Experts of a small language model.
Size: 16 layers, width 96, vocabulary 9393, 7.6M parameters.
Below are experts of layer 4 (counted from 0) of a mixture-of-experts language model. Rows are named gate (a neuron's input weights, with its number), up (a neuron's input weights, with its number) and show model dimensions 0-95. Each number is 500 + 50 x the weight over its row's rms, rounded and kept within 0 to 999. Numbers have three digits each.
Before each expert's rows: "mostly gets" lists some tokens that are sent to it at least half of the time. This comes from a sample of Wikipedia text that the model never trained on.

# expert 7
mostly gets: "u", "e", "o", "ive", "un", "ou"
gate0:424485498462420343528431518569533406464446458482597399539533509502510526509552520568483424483444470514530509528553538554501554503478524428465429527454479437418527584597526542432589521474576458414432497496533449469490465430478479483496545459504478479427464526477554473584469527492466520556
up0:439401497443500458520535477473553508588486467464576353486514520473477543540590548496533481490437364511523464556502509524515570496466487452492457469528488505511467482473566600536500532546606537437486558427520549452454481444495428460539543481478444518465455577408624454582469525456498484547

# expert 3
mostly gets: "s", "es", "n", "as", "ers", "z"
gate0:579435501523464533518532491481478460497417481575537494605493542499461467466505414507499590551451470539467556445506480401465440392511557437598569571440522533437504466422459473507407473545564511553536564426488489509497591489488464544445452442481526367558567528507487512512462533441476552450
up0:531396460482499577452452505442480488404497480517543503566498514480512441459492494518414659499554497525450522366482487503501449350501580475544471498470558522469532511514485509472477486587535541522533524508493516553521605489510513579474440516483588405528496555559512485482513592454456437412

# expert 0
mostly gets: " the", " The", ", the", "'s", " was", "The"
gate0:534420577535421489509517520540563460546493559529504448514543489412561540481463435455555488548387526422570561550498452426429524534494564570525501453494573505458398614489600470519483595573524501558515530566512527506565525514542520493496575424457451457478470492563519502416509512547582523455
up0:577425459554451443426545550469532465527404561499510507520460497489471450437553460431663456496452515488524550393436484484462517530510595549549470600513528548495449554558531490490499547590492503570592497510484466487461566543578519502432588483534425458426417528484515508462515519485568509509

# expert 5
mostly gets: "r", "in", "os", "il", "f", "an"
gate0:438536470529519539620486514456489472521553460470447585475506541463523429514524426521475535400490643548510500449529562464475495470454435501540446419443522518467541504516507644504456510514550572483523457406583507515407527468474515620467462545507503472502391546488504409530517478434493535548
up0:428527515439498530574546504562470538542581484410433520521520546515472445487518482599398523424472556494499523427480555473505573471452532481601499530457433592471534549539535638498483445502490468584474451503483458543401581455567536547447462571573511540545469508529446451527536485565424471483

# expert 12
mostly gets: " T", " F", " C", " D", " R", " S"
gate0:510525443434484517439467577395555532532506441473392535488554533518518502450541456486492601465516524576538515477530545450470480482487475510459401421534471477472590577555501557430527480587568555558564470524466567500548604420561450539455425503522551540540480603541602465553514514500513495456
up0:489496405508529474421487553465543513485500422493464513497476499527448422500504470464571529438467531575465546514533498441461459475494540485454459428483436476464549621536516568425518506599573530583553530443491566504583624431544482518399412496568604513543467542551568524573500533459533504462

# expert 1
mostly gets: ".", "s.", "000", ").", "50", "ia"
gate0:425489431446432532530466498472397554546400507566534484483399549484461484524540496441533513578494579549505576559431503538510402489460505428439527471397567536509456519596448476564516512531519537460520451452547527427494635462494494488420423478560498495433582508511454523535424543503505501512
up0:400493493490466541509526501451493519593513485484470492381477558441519533514603510450478552416531577444493500542437502567502481505443505408400571419447565487499502552556495475539565445508519422461567507529520520434441548511501538474371485519580532514364544505558499547582453467458527485508

# expert 9
mostly gets: "ation", "ry", " film", "age", "one", " season"
gate0:560410512473447509359418521505588539483491564487501504490571551485563531440551501571509429491491536578528603524400534494577510535505512482432565486558488546440440482484489462502473544516505519537461465399480415501505447492518490437534513439453499472485458480446481420362439526554445592465
up0:564433562458473395441488520445506520589457563509484481410630447437560565453591444419516486452500532491530520571493555534507554545522520484532560459596513557422518579515471497528462467567478506539539525471505554475481480456557532413392475448492482430535447534479451430460416496566505526462

# expert 10
mostly gets: " f", " two", " l", " b", "ical", " re"
gate0:530481521503524502507501527360400493476514466491558556571614511508477500436568462510503547470504561544528488415523513515494474462465562444491432469484518539551554495560419570526517479500541635433592462484518489544545505589401466468521511421502490510490432562563471433538572540440385512445
up0:472405538534534509476533516362446520542453423473602492540556532504500452542562548557436445441506533513514506442528466529499498507476572499564510473477477532585497512464536459597618385513501545541530458505561519537529438551512422482516609396530498551495454522492443499581578445483427551500

# expert 13
mostly gets: "\n", "\n\n", "| ", ")", "\"", ", and"
gate0:435438491516500505477565469563534463436479504447597578424524483504442516423502443514599528437501502549390573501414436501464509456423531531456555515413401491496496456455519457453494536517526460469472504449569567541585586523469522430430518446503468465448539462523549485429524518437630480457
up0:527382475512504476449553528530547504492431458400561507384543454525469526488496500489586538484513477498449479474420411499473494487494489543502555562436435575590499514442516543483490529510526478450509477529548532469539591577461561432359451503401411454517491441486495480493484570505641497533

# expert 6
mostly gets: " F", " T", " C", " D", " R", " S"
gate0:507494495542509477580502483420443492506458517577518494515535539519454367438470566499537491469470612492483573517443428605517555517476568468495588500468510496466372519464554470574458448465503420477485502489576423542483505537487467634599447618539541502452497514515548518519457491444520529449
up0:535532469514508423581506473394484467352395551594544569534519573517449429499448609528543429492459622484574496485482458518525523479472539520518586504501462528466418554465451498496458531499458452433467519528543434536486488496464450558580510598492539538422478491508555505520494434451542536470

# expert 15
mostly gets: ", ", "==", " for", "===", "\n\n", "\""
gate0:426439549541460525515510537576605550496469480587500559500553569486454520502491502500445433503577636548508467483479497480515472479549503573568490557537431521445486566523497483379435536590519555508538440439486522490516565504525488427489549509584493464384420518468517446545527636443486515490
up0:536429499467494583561471490596497531479510425547545558486535577547487532514498439505453420457522594480524548464435533431494433492543526445477474566528462571492434515559561475426454565537453537532472443457447583545541510493487506469571512471566487449462399632458515509585574555484554419568

# expert 11
mostly gets: "1", "-", "2", "–", " ", " in "
gate0:480616496505441452588503500446559515471514516469517497402542509566503435531517479484519470524541537446535557475476503452438590585456493463533493575427451559430442539416573484523408498511573429498475538401522489486476545388489446483456393478590446623463481525470533448473544479487540501499
up0:441581547480465468560366465455523534415575442423469569448542475549461443516582471441433476486611557451521547512491450505495516506487493418474481568539471490427535497431505520422492479518536498498445460464560543515496489397505401480467405532596520554483535513448503519450605422507527541485

# expert 14
mostly gets: " L", " C", "th", " P", " E", "v"
gate0:503444524465503405584551533558376533479411496391428409553499415487503462441542542513532468497545606489466517531506478535541555495419508463560426467509432404534458546443526560471482427451501533515527510508548507538446459484548468456494509522515506558515381591485553495585501495581568501478
up0:492490544491568398498499479535412471505486466427490447489442414533568535493493540500428442473451456474477438538451490484466523584396484444544478466564413409506512556428643506490569459564586439475504479480506485492463555501518501397501547505469470577488442533461558519616534450535583521470

# expert 8
mostly gets: "r", "c", "ill", "man", "ip", "ol"
gate0:436446451495438506612544507540607459479530537538556506459503541515389478527515558529520506434502440477430488494549469542550566485514510536509548501519385429455471509505535518471442512496578510642494463444550432447485555487503427560413534397519437431422477555459557530535519407500455527526
up0:439462415518416413560540518605486506485464442511488510383522509506405483490504576529530455551464455525482487435601410587555495509483511448480503570569430465469455538419529513496464537497628465566549476485528426402510537435472474519480561445523434529464499523514536501583525497518426493573

# expert 4
mostly gets: "1", "4", " | ", "2", "5", ", "
gate0:519574514500519531527598549413440395505542492464448463586501474523459489527474518487424578516584520447476499390521538544531448484523505534451564447523548525579518346503479550536556502526448548423506449487482556528475540468519413485543445482428502373514497613552498479539517551546455535480
up0:492555454547517511550582540462510380482490484517452528539451484420486462463469528484491568485594487408476497395538524449524469468486524547479543485505531459568590430464518487510587537538482525494503489452480551520543506491528391414510389443521465344432442563498484432567461543511402539497

# expert 2
mostly gets: " to", " that", " is", " by", " were", " had"
gate0:374523470525580463559560477456608538526534478483563538546497521436475441446459508544487562476556521559502483506442527344532415373483558475453436483408548462477535495459490461466469445546528452543503510555460492500515463493479459493420469590489465439427424456476583491502501479553429537463
up0:440503507528574500504522515422560454562419533489576423493431494424533448512459509561511573528482414527495435515482456441578417382488589556481552480416432449518549461480509434530534490554484473547443518612474406554481413502528449537519493596473475501463522503429485538497456507568459559442